From a checkpoint of a small mixture-of-experts model trained on Wikipedia.
Training: a variant of SOAP for the experts, 251M tokens, 3837 steps.
Below are experts of layer 4 (counted from 0) of a mixture-of-experts language model. Rows are named router (the router's row for the expert), gate (a neuron's input weights, with its number), up (a neuron's input weights, with its number), down (a neuron's output weights, with its number) and show model dimensions 80-159. Each number is 500 + 25 x the weight over its row's rms, rounded and kept within 0 to 999. Numbers have three digits each.
Before each expert's rows: "gets" lists some tokens that make up at least twice as much of what it gets as of all text. This comes from a sample of Wikipedia text that the model never trained on. Tokens count by the router's weight.

# expert 18
gets: "o", "i", "a", "e", "ta", "u"
router:495507499537504479450502460513442478503482517512505469479523519470482537528510494552536510494500507477457535498497517524600480496519495515484498520501487514514506494435506534500495494471499533517460459504470535507472521487504485542506495468
gate1:467468506541514479473499508506478510491473487536484513488449528471491510553510536495562537517498496478494503527495502488536461525504502529477508522512521483502482510468544486504519478505518557512556461482517479503512526513493494502534470454
up1:501472509531492508551486496469508493538510483500448497494486488496532486508524491489538487473516512541499529510506513505486547466508502558514514536514484529505515531486545559472529477505517527486542490497476516483511486537546465516514537478
down1:521504490530542493500494505498473541481476510521501533538508529482462500536533477510486516525480522503491485455507463502495441485466496491462538508534534481519478508490488474506491567488484509531530513519479552496530507446487523493498481488
gate2:496514500528465470460500504441454477504444484514450498481482477490484485516502497527498526463473471482502524509494500511532528477518470518480476526488504540489530541476518482519528449535475466524464518476523473521512522506511466530491483482
up2:531500429500534470513485508482489522520533454513490504497489480513483512502534516509497486561466528526497508526559488461522499511537519486458514504474499478472501500541478502540480505511490521421524504495501502478488522500493520525463518533
down2:508489491501523455543490520530499495527503520494485543487552514524468509496498522441473510542506498506516480484489472487483491504541508498493505469475499471449445501513486448497458532474502452499506510493520492469492533478499495479483531500
gate3:508483486515490475503527488449450500486477494518477478492492536505479539504521495481557476518447483547493505532504541516505500499500471533546504529499472513509520496496497506471523463501472539506469472483487518494490499475484471511488509470
up3:514512501526481428502520481470478473469485530512495526519511551496504497476489466521512500545510502511528466466469467475495491512494517501490473510527554520455536505507488511453507497481478492500460529468498506507492481523522510493447447472
down3:472579485498518513438533479503475557492504520492498518499526501505562499510514501516431513486494488470480502480483513527488481475503520470475522500490516544516489502509465490489462470504493477469473503455503527458441539497494489497526469508
gate4:518518485476468511454505495439489489484528470523522501454510533497506547476516489496492554468478460508490477520498471507517473476519479509526508558467506465460525461512522510533480472484470497522500520533473532503535484538469474523503483470
up4:459476493506518512496507475499533508511506496513507516551496491547494524512496503496528461512554529556506530535562497511479462475497509523522529472487473517476529483529479526459494562463475478520484497447489470522487488496500472499500507535
down4:506524512522521495521488542549487488559528504490505423481524501521522508537490495476495542515540511481548468507459522506460526458481519520518504477538454526494482453461504493473519473526513480492515476524481494477492527476479492520549492510
gate5:522466486494457513496516475439452454509521466463521523485530541516495472498499518542512495465476527534509517488520490498526510497545496476498444572476511529489537469502475462487507473488493506542518526510496502478508519497497503521514551472
up5:470514548506489468455526499559558518490499527476510510531500509488523494504477497522475446521516476500512467469460490516501480522514470490500529483519506470489476505523529489564491514460491498493551500538542536546494551519481515457499469493
down5:484501476515514479496509499509473542484469483451466496500493509500443470521524526508482553457520480481507488469470498505510481459449520517528532474518517486502494491489509528525505507512516496468503538514486494542501492476521479526528453520
gate6:498516467479495494487473501490513495492501501507556496495489504490505513542469540526428486474495533518534570492519530499511463509527526452534502472465519449487483502522510510505490503518474491516471490532473522491495512494484517511474498531
up6:528515482474528516498527549471554497434472479490463463526526502491512539491482509550462517430495501509505536470502511517527507453503474458503490521465532528486493471496504531490528541509496511496490491518491497489521493483544536477488480499
down6:427488501512520487422452491515492464489511493451518491491522524495527532530479509528474523492468517516526509510494496504518481476499505512513547513489463481513486485530521484490498493526490530525496465526461466508511443484512469491481516522
gate7:541478492501483498498479491486441479496503556505508450482465516517493498499496553513485482526507477480488526550468504502518529536514448482469498551491534519475506519493537478461509513541494542512549508472464490510479519501544463465484523470
up7:500510520524483491506494529540495511526542506503481517484517474501451485448553494499478470514510486522491488513497503513505502546508461496468500460533491509532487527493512476496541506531533487498512529473529484510509523479524507464496513454
down7:520489504491473518534476491481522514492482469528515472496473507539474550488526514479488501508526499492500557550541529531505492538475503483485465492521507501504505518524502530521499553515518442491494511529512501463483517469513467484543488464
gate8:493457488541522505475492584509451512483477512519496473490489523511496522502538521494500464514470482447480543432534486520536498489503479495525516494510484489505493518484479513491459510503486508517509497528457487492492523511502497535477490503
up8:520522493479504544536487490531481486506498506515505476496516505492435496457494504498515512498547513473503501501492485476492524535550507556501529537505447496507492542469526492494510464531505452485513495497460539489530530481502531505569490472
down8:505518558502499492495527418502525486499511482460481534519499492477527495518467511513493533489485528513468487511462537470481453521523467540511439522515498455513478468511500523519519522517481465485511478500497495514478477478461453534503497513

# expert 1
gets: " the", " (", "'", " The", " his", "The"
router:549493477499506471520474513539490523489509501531525497470511497516511445525475497507489468502497499467502494493472498508573483435482531512549500521511476469496530489505515522518526514523518487510495498491501471522466508481440481558457480540
gate1:490505484526499457502460511520481512454498514474502550495514559498508482521438529536506535494506509502530473461526474542504518421507542527524509491477491480497548534513504444529496512519505545516515498481514499466494484509511522547471489495
up1:474504524518481509521495436501485515499505486538480504519495500488547483516522482514480515519496478454481459505463507506500533471527542536467468495507530563495514519550510522546512525526511514505534514495485461531503503509456528536510506533
down1:511514464504487538443469503452492508525487504516504534447481499467517510460500545524485525520477494561480515477543508458492508500465485465471524493477477454470482496513475539477460475495520515468478502470483525505495481473513524495537516469
gate2:512477446537492530515508506495513498537516534491520548497505500536487470469484540465484515509474453511481519515503518515518498497483562471482500501488444536483550530515479512517469489519531473464483500516526508536497482555494446489495508479
up2:531514477550489502511492495452499477546539524501544535528511511460536503467523511484497494546478488481474501533493499496514505488482486482536511498471454516477506545471472527520493514515522446497515477479516511491506491529471501476473507491
down2:490557473519480540520510515472511535509516510534490548475490521515520487462477533487482519495497516465493522548516494485541469531482529535509491535508483530507516535492464490497453499529481551484465448476500501508496567482549500506514495502
gate3:495497526517493497497513522479458535553496498509497480471520536478519498514491510509529477458486441492487534458489493494523519486498557494518509494485473412519449503521495540473498517474466485528511492523478540549460493486496513512490518514
up3:471510493446492481460522514456498476505525500495483470497497509521493493532556507531531517471443454482508538472468470526499512503532510529534490465505460504533516513524501504497531503490504495547543473463485506499489553472528491502499483537
down3:502487493466509467537490525517508538522501486505533488487508499509516490502527517514482560520504465486465522476519530513444512485492510503488537454534502467501502512487512534456507473498520449518514491504478508544511472545497507512507480483
gate4:535514489481575504546490474512472487482497526535477498514528502508513530522473508475453433497479492521473514477488499481522508513466506437519504528555501454539471513543505515550461480473485501524522482565486505513518516453502492534495512503
up4:504493512524512530522472496465521474515522515513506490497514501469497523469466493483525490522509446490480503501531523446500491515532466529516477517483500443530489482479517463493476488542515519487524451516497551537512491468499526493466485485
down4:495529513475521455513531499525554526505529518505461488518545483489489532448499488482458474495536525516477524520498479518525484505521509469477488502490529530522474489542497531546511445443518525506498486495515526493462517472482506486496489529
gate5:557494491534505432545512502525501496483485497453471507526489536528513529528511477467474495456531507476505499507523500458515514456482515472493550537509497489533528486502504456495487504506520519436506441507510502538482495533482517490504523464
up5:466515531479521558507514486476498492501485501522490537496509529505461502478493508509530482529503486537486523466482498513485542475510496506509494527516502490517460523469476544495546494506498512514466555522527504412490478486452484478520446507
down5:449544513495472497522504496456475553514521494491500490496470496488480510488501464493472441535440469507532496504476510483503512467499465479502503521455515502478482531520528524503541519504473513510479504472520505477518505472534513485500513487
gate6:525464474484496482488523501494449492518475529512505485485494527449490467524477479558528507503501492476489519471507492496518494470440513489528491488533482493520495495457521510533505545487473481496496489514496506514461519500539530550470487504
up6:518494496472505487544489502526502543494527525507502490537493521515473486501506519527533466474537467524511504489482518486498504498505542528486498482495516466515559500490502529500523491499500506496500516534465520528495495457479514499508480522
down6:477498465497475520469491458489515475518500450517464508523459500470498455484506526504512558514485458498514515536494464489439495480472502499496484488485554447488529475496504453499498502507491494505525534521487551542494486513517539480484504482
gate7:534508471507522489531548500518496505505517492499527455453504508504529530455525460495521524469507498479525542506504484536518496473504478486557512515549537503447480486511501460525494498528498469465488479469490476507520523526524460501504501531
up7:492555489506527499522522477520497494495487473509486490478502497478493516477507494497515531485542497507537584492492499519515533488512497478554532472529536520483491497504483512537497543536447490498478549475506499487549527521520486549483499511
down7:496491517510518455509474477513496485484513494501505484484498546491500471528538490481509512484510518467498551505466542538501456513465468523496482517498537474468489496474536486504483502547487479525545471522527495482485509488540539448486476444
gate8:517515530514502487550522489534470467531481494526505481470494470524498516507516478494506507464476466503522507490500516488508476511464524533515450540524499527497485504472453470490527473497476486536531532471466471497524495498472434520496517489
up8:514534468505479486500518477498508545502472467496493506485486472544487496541498483454495500473526532526526489482483523483505525501455474495487494526452514510513504476478497528495471529480458505520433541523524511452491495480495519535520518502
down8:526502517452507502513529425489473507440500480492548517476535495519509495449511458490544474481485507526497504505544480527492508491500489525502496494512539487482493470506487462474534526484540495492534494510526476538467519500461572476482512447

# expert 9
gets: "s", "er", "c", "us", "S", "in"
router:534527501466494512504485470498484510459541469466496496470501494499533497474491507470517505494559498545479469497510480516606502478496507493520523476495487533501517502487537486499496470543506515480477515477511476486496481480523505499493507475
gate1:453451546485528514522506513485478468502498513517468463465498493490536532474456468477488498486483500531469456467504454491527509546503517523505474518515485519515512530523526505491489478530523484548512500503525529478502478494471543482508524468
up1:460500440490501542514472488490496543475467499451478546497504468525499492513483486467479526520523521482487521547465480477497516518523536471503528473465530525494509487500470490502501474515477496515527526448534454526509485487511457462507521511
down1:546507531507519517491512477464517492543489457515465476521473477499482471502500524482488467486489516540512520528538487500540565487489462478523501512516459501480439482510522521515502476504506483470498451483482510502485506501502516514496502467
gate2:505493457535478497511550472503509471488498513486468482491448446481500505515435549488505505529516516510502521509508507454521530491496502525525488509492497549492489490442511487495551488518536488490490533507464500536508458499513490526510521517
up2:482502461504536466517517508503527545517469504461483481514532558476499515510528519494481504489499489481529510489515484549497496519498496520540512532508457498495506474502467503446466494472492536499500554571485531499483491487464489542493474521
down2:539534550530471482512452498528502460491472501482482504473471535515487461524486527498513517508516523545511508516494485508494498465498556476511506529488524486521516515501537545498508476505463518509508523515487490462513514492522556481469482501
gate3:532539496485501512490494494470500527525486497490468476443521478484513516478502520496488453487557494490467409496531496490517523469467472502536485471442511513562460450481550499533473483509491530498427515485526499514503472511493507512503502500
up3:487473519497496507484538519487513467517505509524490485508502513501455536491499505485454517513511522484539529489469442527504503540523547530476470478522525480491492529524490486473498516471457472531481490488453499556496510511528507481517473514
down3:530489556480516479530486504491513504499538487525497502541547492544504474504494504530457473501492477510480470452501525502554501470490480478528528495495448523489487488475541457485457495512527538560517514490501531494503510519482480506504461489
gate4:516519550514503550535530467536487464489487482495500486466497523570483502452503493545493507495463500499498497504488498479524509441497551480453517523466485517475451492510485529494552477497508539498515510519528460506499455480513531483509533506
up4:518545545476484481495473494535480533496540500471504516558514503476485455513486522511477514515504502508513534497452537519505432497562531518487488500532504491505500487488489527478481528541479446483501486458503543530505499495503511488488535486
down4:492505491482484486497520502525480507547514474514503527490533515454486474530510474472475531509480473494520506480521507532536507437517540539500509520503500492509517498515513497499501502522466481478508543502537495508482532486512508533504493520
gate5:494527507508505545513532494432487499491530477503530497492476512517495466496502468485505507480516459515526480460580501513528504489502504464468482488469494490514542500503525512453480497519487533514480501521476487514526501462529533476533521504
up5:515451495455506508506472508492518451497471479531530488552503511482533558485465452530516497494482521499469509516489467510507521468479523532467474475496484511474535481518518491506481436436465503432567544515473482489534475509499512465492499453
down5:510510484512523509482498451474507525508502525443540550493464498488498558470475506492483520479488501529470497514455507509487527502511515497491530480488503479497510491506481520472505522480520539494532517520483526499470550523488505512505586542
gate6:497524505550504517439522520504482514503513515510511510536490504495479466511467535468508544502512464533502507481467514496510508513505506505475533535527512501426495502435516515554509517497543463463489508530485534488504512457489529510496491507
up6:516471492490491488535461517485494459523527492538502521483507478492491489483518439483514442496529496523506473508457450497504530530471545525513503512455531501497478494539509515476512511470528489505519456513470462523515468479491523493502507502
down6:455508482532478485516498490488475520507474527510514499466490516504523487501521499495488485542493499555489463490481504492531514530541548534520490497503520501514484554515526523501532488493452469522543555475477537557503465452473475501521462508
gate7:553503471455529505498486485517495527503511484499517479485486525548508506490524512484505495499517515508493492509508489467511477463475471492509494521489478522481511455481493516539514498497468500516500494497494453498463488514494472507459512543
up7:523526539456503509549495478503471521500503511469520494530490528515469525469506476492501481498513490504499493524491481525496508484479466514477535536475532498518475484512459531514478495432491511527486449492526450516520533546486496482513510477
down7:487509528489484475510487488503498480468487484502473505531477496521456518505500527504476473528490537492467487482463495488511497461494454501566464482510492522510514501517485456488487491556540519496521548545519470488477515508517504495449488489
gate8:547503491514508515492495487477548497477537484493499504489531533484553488461482499520477539440490528525514489498549493496514479507540515498489457539502464527521490467500498479506535498516510529535534522498554475491481479494507502480512553485
up8:516503517481521530480481509448491492512495463525495531458483516532493443505514526469505470521510504481497470472572492562491513451526515515495545529528507514486487487468485491488498465500471505524499492484489559504487509481525534527494480501
down8:541484530485516550496524467548527527549508477533521508505496509513517491512506480487490503500504520483503484504569499480530515492500530496513511515531485529517488483548470512524498502514471537507516465498529537501467453494467544457517518507

# expert 0
gets: " |", " a", ",", "-", ":", " –"
router:495505497515518507447453476487511479514531539532484459469518496515494478491537522486500502498513503514502515498493478508572483464559509502568444509515454522525507461456524516507531512496508473474434491454526483512484465447517494502545493513
gate1:520518502498498479505531466505528503546505484501497504522461496540528506489446575470488463504509520573500497472487462469519508486494493542514532477499504517546521496502493523463500479469479511523443535521493523495507494501540486475453501497
up1:459493538495543503520477520491530529463482510504479507505521526506502531513529490507473515561454488504535548510499488476495506483551502505472479539526465505534494501495523482484467489499495502501491496511510511491482480469512546490455504483
down1:567530499519493507498508464551453496532521524477511495499476510551505531496493548498475486509508479499525472494488512463464505494516457499450484456494474527508514493469503504528516523504487528515544468507451537500458525472514502507480551481
gate2:520532474505493484508443552492528504504499483492532483470527504536512509493526501503464519497491471482468520455547489478531524446516548502491516546490491512511514485486478512527491485503512544522470445444494503461523520502505474476498517491
up2:491482497481426495507559527490539494528494519493509521491523480497511471462520481501509478482504525511496541511506556517497470467493442503524505506502461462476485514499509485511498476467489477484497521519467506508557486503519522459537513529
down2:499506507478458490496519526488509486558509499487530529478534515531535476464515528541498481492482510510493548540536477503508457449507482532555561532479515499521507448469512469479496499456518476505472506471478524534467528468512527484500543508
gate3:520517457457456523535491521511460455500483468528477459468445495531529502481467490473510484473482493510491482493483488463512463473523551502519501494510499515510527484464463530538507534506536503501512442506479485442548537512511495514514529544
up3:524519502508489485461545496462519484534472519486477522476473511508537511499521518499505496514536529453497482494547510517493555495473450539487493519532494480426511500458496497470486447524517501521506532503499480518484482485522486511488469473
down3:483460519512492473508513492494508461549487503503522474508517507522567506494486470527494514500467528555507498520514453473483463524498530495484490485508505490490531500469505490472512504524491521488477444505525496497479518493547516556445497496
gate4:496533511561494501513500524484486476489531497526495525472471523509517528471521454490471504456514499457538487518483465503522515496536496493538472474476479540460533482470516472529496492508478463532526460471499456497496481483469487534489480501
up4:470528505544497505513445502474486477474511509484491507489465488471472514456497503470504482452478504463509539520495481499491467512496477479523487492433496477496509481473514459521521492465527493495518497511479492496496512526512513516490467516
down4:479530494466511486486480515503481448486516489480462508518510511507539511491543514478503480479505487465528508491506515445533493499507517472474520527487456494501486521505411498508493497500489498522452519507487533486496497576524467487536502530
gate5:492459517480491483485475483459469534502453496502504510462543501509510515507538544542466517496470514501485513483517494473515447489517510469450478529495499485508485480510456499497482467502513516479507485499508444470514513450542497552482478481
up5:478524496473497488504537472499499498505493507528551459535523487502498509486470444498483431493550533502529475497474522535495537513499495556494530515455533537500488497524544496503502535500510487473455488503508505544461506538478511483524527473
down5:514517510489529485536501508490476481479476475489515464530544490502497496512488472494448482506555505479528481462499477523483464477497477487503529517445516505502500491457538496492479559484526520524537476508531502512481505514456521519530500505
gate6:488491473501545534503439457494486512521510496490516481524499513502561498531441447547500479537499476487514456487480503491525529502511518496518498480519497524462523533504448533511496513483441506558447511523505481465496512498487483529490509536
up6:511495482487518491526466472452494526497554499497520479537491516533474479484459526514458481466451489542492508537519488474504470480497458486510509515475526483483522473527529452487476513527494503482480477471462484529466488532501454545493523515
down6:488500537543508474506477514490503508528506471461484504521531574560477501506477504487486517490468480537507490498514475477461537474521456491484475505494437448527509526489506503526501526510495482485456511496525539481496532493463461506507488520
gate7:513500495515492479547456497495469448519479510501479503487480481472512476465474548514545477499489517473494422462509494506530510504560482505486550487509502496509479534478462539508536533522500490510506478520524497483493486529549503510505520554
up7:508514515518547502483516536484504525493494464522510483476501491508463509530481447517486500532509460488529547521486444499501498512513487531483450486493493523554481532478542464485478512495481505519463534500469478504504521514484502524543484459
down7:485517498505489481501505492510446531526497535499529491525451522538499529495495501497457501539549502478475515458460463471560501510536471482479500497534532507501483501514490521531525477485514517461520526530521464511484514469457518505521490496
gate8:538486497487491534529441533453520517548526470502499518520518487507461506488485440488498499483462464508509539486504516521523539507514496474491496497492433489529502480499484495509516485459494531516491444504481495531491481482510524469484450469
up8:471501490523508498480508516520499466482553477467520534502487503495488494522486533494473500552498458512514469502512495497493500474509494526513488522493534501494498543477478472506499538511488498463478534565481487495455517507488433508520488537
down8:539542511534536491502485522512478520505499522483505505530463523527486469480460528487440467567539509513521477487519494513483493495495465508489453529493495515494492450481491464481513511460500470504492516524493463497522523481498508503503490526

# expert 16
gets: "s", "er", "on", "ton", "e", "man"
router:538479510501501481483494530503467476477477488470495499491545534475503499503484456507482515507558492477500517484470504515597468519532530503508473501528482533482488426527524526486474486494488490498501507517480453531487466495462467497501494511
gate1:507481495474497473496472545545495498472516487479494521505554532495527523486493475486526521485464488497481518480512458489534520478469510538441512513482518514505574498538467522513496473472493506484484529479478483498503496488552536515471490509
up1:468488495526462469523511501501515515513439501498513478452513471505467507528525446494509525493507494470459498535525426504506488496532476485506508463497525506479503532546546527460530540498507511520441468472457560513492499509466496461488522493
down1:516484506475503454518515495483496478546503529508509492456500474490477469488441466528490500493541505492474457460472486527503490495520467492485489486553489491450485470499531524479493522539530473515512490487480540523496543500451510499518540517
gate2:572482518522502491507516453483489518485523500511486557482536558483510490440579485484512492505502498511523470522514488517516494512494507542472501522530518493479492480532518578524522507529537505489520502531508483516517502507476543493509517465
up2:519510481470502502518497549525544462459476496510492504486464458519477532468453491525539523493453490511491513496565512505513505507491481489484487498488530535454513520545482483557488483528508473510553522480496487488450499520483494491509463521
down2:551454493472478504498489490510496478502529485472489485563507512484502468462524529498545509503499444527455439482498491495525498530497521488525473516480483521507469514500510481487518460519488504471566560539477477478480516493462512481481510518
gate3:501488533488478504481508508515521472462482489518477505469499505532496547551473517484522512466561489495491467560488488503530503530508483500497490509475502523478501454524504519507490492517457454457494513516478531475493477501469468498497457498
up3:456476500474508499505449486471482547500488493478484562535446533485502535524531519503527488500515459499477483417479514497490534499488503485522568495525461520557507510498513494518486517515488502520512519511498521515474460493511494468482492465
down3:500504526547515456509525506468468476476549526478522482511496498537490556523517508472541499508502458485513481511509525506546528549463494458493487495544507523472474451492483446514492521492499467500487528486487488524517543492535501514486487448
gate4:495489521532452467506525495532505483486495450491524479456482508506498473514462481492499503466525535541521464527521499515532519520526532517492532464491498464531494520486498554457524490512516578568519528544497493481482509485502492499491530494
up4:494507482494484510494501486486507463498470480526522499547495513500480479480511512532525549464492475510515531451532491503483511498502532508511506501466503489565524446531466488497512495517473467487430493451475491528522539469518512500529482497
down4:523504499530516482513504526542473490492499487488475512516433558490496527477474481505502494467514479493525456493513493497466456501509476491488494533520499527541506518526462528525522512520418507501481475469504475497463476518483488473490504508
gate5:520485470494498517499485492521445491491510486502503542535531494505485486498510499497490447485501457500490508537518580449512486504492509468540512486494481515442530498507527545507505527505541490477542527524468527502507537538456531558523484489
up5:463538490524488540536504470532511523490484495527482539498459515487483500521550501522492518470523496496521549467496485538502483486525457446497489515501503524527489490511538514527550463472541481527527474508508501518493459476506441507476512486
down5:486504538527500469483514498546513474550514536469507534450493489508492552468512488487508559512470517490533567503488471522475479505531504469481473504517497453538511482505514471519499514498484486501501548491487504530534526478524511440481496502
gate6:484510489473475497486526463470485471457496500514500509500461554510507517526492530488526452535549472554481505497502467480520512497488486468498504433434520460527458524485495529533482514462508491499515495520493466496482452508479492496505502517
up6:526493485486451458515555448530516482481496505536527509512522540467519490495466510497545490483475542542491518481473480514496551503492495548488518479486521497507473494452519477491462499522513509509488499519493498495480462492501487462492466485
down6:508522531508503505481475493510466518476502498526481518476523498485486529540471499483506516522508449582484472483484487537518545472499494478543492491521474523477456496492497486496512490510481537499500494459480479477527508512527476484493524498
gate7:468523496484484520515461525560480496533514515463473498498530567496465536520526478513539503477520502467551546508524469473523461504517524513486501472526499504497457476524499491525475488507519531451519506500497512508444531503558476542511475522
up7:511505486486491441489524502509463490520474481514486529452527528530544529505489531494546456465535490469516502492508471444513489541526522503457484437501502467507478530488531450438518475517473516486505496500478531542494468490510494520517471476
down7:507489468492484529517545508525479506524497519547449509476481560504508504512552519502475481502479527507553554503497515482451506565539522476459474496535482471477475527519496504478541506485516484493512530521478507492475514471509487527500492511
gate8:494488500505499423507536467520483519491505514535462483478512540482496503494472504530496494512495458489498492518459534524515501497486514573507498501535473466472513513484521484495494520512511487511531499527512482549495491536486496492497499498
up8:505527481534490446492489441518510492458527456475520505487504522501537470469458469512531472514463522501497494500532487517496523488502499557469487498506505480461512495532495524540478515440489490516525514512480486575459503496484495507462512516
down8:509462485538538451531540505516523500497467521550532552503495498507484515524506498484528490491532479498503465519515476529501478467465506512489484500474519497494482513497500465480513504472539539510498518523502505471509497492518542566530511485

# expert 13
gets: " |", "|", ":", ";", " /", "---|---|---|---|"
router:479478473516473461512482510482468526499519517514495508449477509514528470513504523517514468499482483506532486501490499457594483515527494506549521514501417532511472524488487533487497532500517522481450501513484475506510524457498444537515502528
gate1:488529484536488510514483425466489530550503524514535494485489523527527557489485494524497520528488532498524507474537547454510484518524511507473545473485523478485457451461507482487497489484454455496447487519504491516503538507494464475499493519
up1:534512478501518505532461475514526515547493538541515502503513520453517512477497491490506487496476517487486480446520499522507510534515526489451528508514481493521476476489498483475494499477554512492486525501539484486497513484424468521547497492
down1:445515467481494505524489531510519498504515557479519494480450569482503572483503523496512488528495503503528501506486509513524453519502476475523491492492514500499507530524473448507534473499501534471504510480517477482511486460561459513480484472
gate2:518457461514490450517523493482511521498541505468457539473494510533543484521548501484513490499447549473522477538497477461534504480473515525468496510489430491519439510502498498529464514490509494540480503529509526493526516515492487494533517488
up2:495496523512499513508463541497501494516477489486513530511486516503470495507508511488502500563502509541542482490487496516513506528536507525518513506532537499479453536504516491473481497484563489489522520481515505521497469523522536459481515509
down2:521498515496516492501513527505449457508497501495531482498502553452496502509528504513487484474528574506524470540512502524562500492513500482499510488476537433504493483529529477510466521479495538535519529466505514458512504513461505531512507465
gate3:513500519473465471488503525501474500514484511518482512517462483505519492504494512520516485469515500526537501500459556467505507476521526522566482534511442501525467500483527469483484427504470498512484460483428485455531530504494447482469492482
up3:521515479516510524470516489487495514438492522515506514470497474458497502526459488497525475503495479512495482485459432497499449489487519526480546458489509522496481508510489497506523437460503492501503499510523480509466507497471495517538463527
down3:494488459496463451544506553522455511521479481549488499510531486453486526523500480512496485445491477474464510484493502513490510482520526463493488499478494518484532512486469542488493491453489515524492514524579460493515540497494465463492544499
gate4:495547482489527516517497441507497538517523498491512523473490512526476448473482534508487531507479461490502521455502486535542464541474523499503520451492514506549533509460514526500489476522505537513499498475475550474505470435505526519501500497
up4:469491504507507504505491471503520526488543520453511487457471455540497442491424531513476515514507478496524508492490510500515484490490475498538504462518510516462534446488494531485474493464536540507456513504475526493467480492468525486504472427
down4:489508481459493524517500510456536483499513480514526480446511464501540482454476500490503503548561534552528501469483518529439483519483484504491498480496484532481474500497477522475505501483486498470512483521494488458487495480495524512533519479
gate5:557503470469490458487477478530520518473473502539518433487481485543539519543512527498513531464457492515499471539481504492522497513486525487529522470544483515502483510494499510520518473488471488504475516518517520498494527492552524506526518519
up5:484513482493497503523512499474490478486465474504493491499520482500478491493527473549474548541544526464474515506495484522491525476501538505486518532492475526494484517554508480479469527502496498532472473532550475495485490512443492435518516499
down5:491520526471497504516518449535488508471496488496464479470472481511482449480544494477545471519485516501499514457485464487528501521473537526504480481582518477466522453528506512536525508514470478521520497547507500517464525493501503460497486502
gate6:485516467534485498498526521519473518503527512518450499468508520541514527477488493495502444470506530488515495491547525487530494516485526500517513469490476497499519505472493545532486523485521505520548503514539508527484516515493480550497517519
up6:504515577501522512491535502514471496503520546490493484476471519513494459460522536522527445514532492517519516488499506518476537527504476482516494501469463479496503464461537489491526513504522488447526496487495509496510495516467489562484523550
down6:512514441519524498508515543518518529518530532510527515507529458547496529454528477519491519484488463496498485543542540466462506501506538483519513483507537498478460517515474518496495482520508524489544516532510524530559507464488483522524507495
gate7:488484485470525505463540491429489491475506491524469506461541510504554485516481523546498498504472499530482497512475517514535545503529504447517527497466470486500522447529483483470525509503495497500494490579512478492522464506497489498481487476
up7:517538554507495503535533507562515491503527463486545503505511499523477480476527482487480521496508500470537507475507480497520479517457530526515513522503517494482501566440491479514462511516500471509507498496514501514527519514508494497505478522
down7:472511534509490512535538503504475517494527511484498474515514499469474487481522455509502504502489506485495505540506486531564504470472514549536505523512522512511494484483475523550516517506525488508533503522506485511523525514482554472535533505
gate8:458508522512449540476456484519534501495510500517509480493450490536494502498469506497472453473457497496478465529491498504509498470462487512499517503516441515511479484492501517453504471539471553514454558537533465524514491493497510517516490531
up8:493491531506475458470511472520504441503451471514516436484512497522489533520484511525521516498530516531516461463481539504489506549513491506519515531523525490507471472498534448521501464476475477508516434470505475507525513513486496523494487517
down8:484518462498482490519496523543500477521519468543485519448510492495509507492528493494485499541496535515520508544528436497495458525520504505494516499513468509521473453481465486504504507455536529496500502452498527531511526512495477521475482524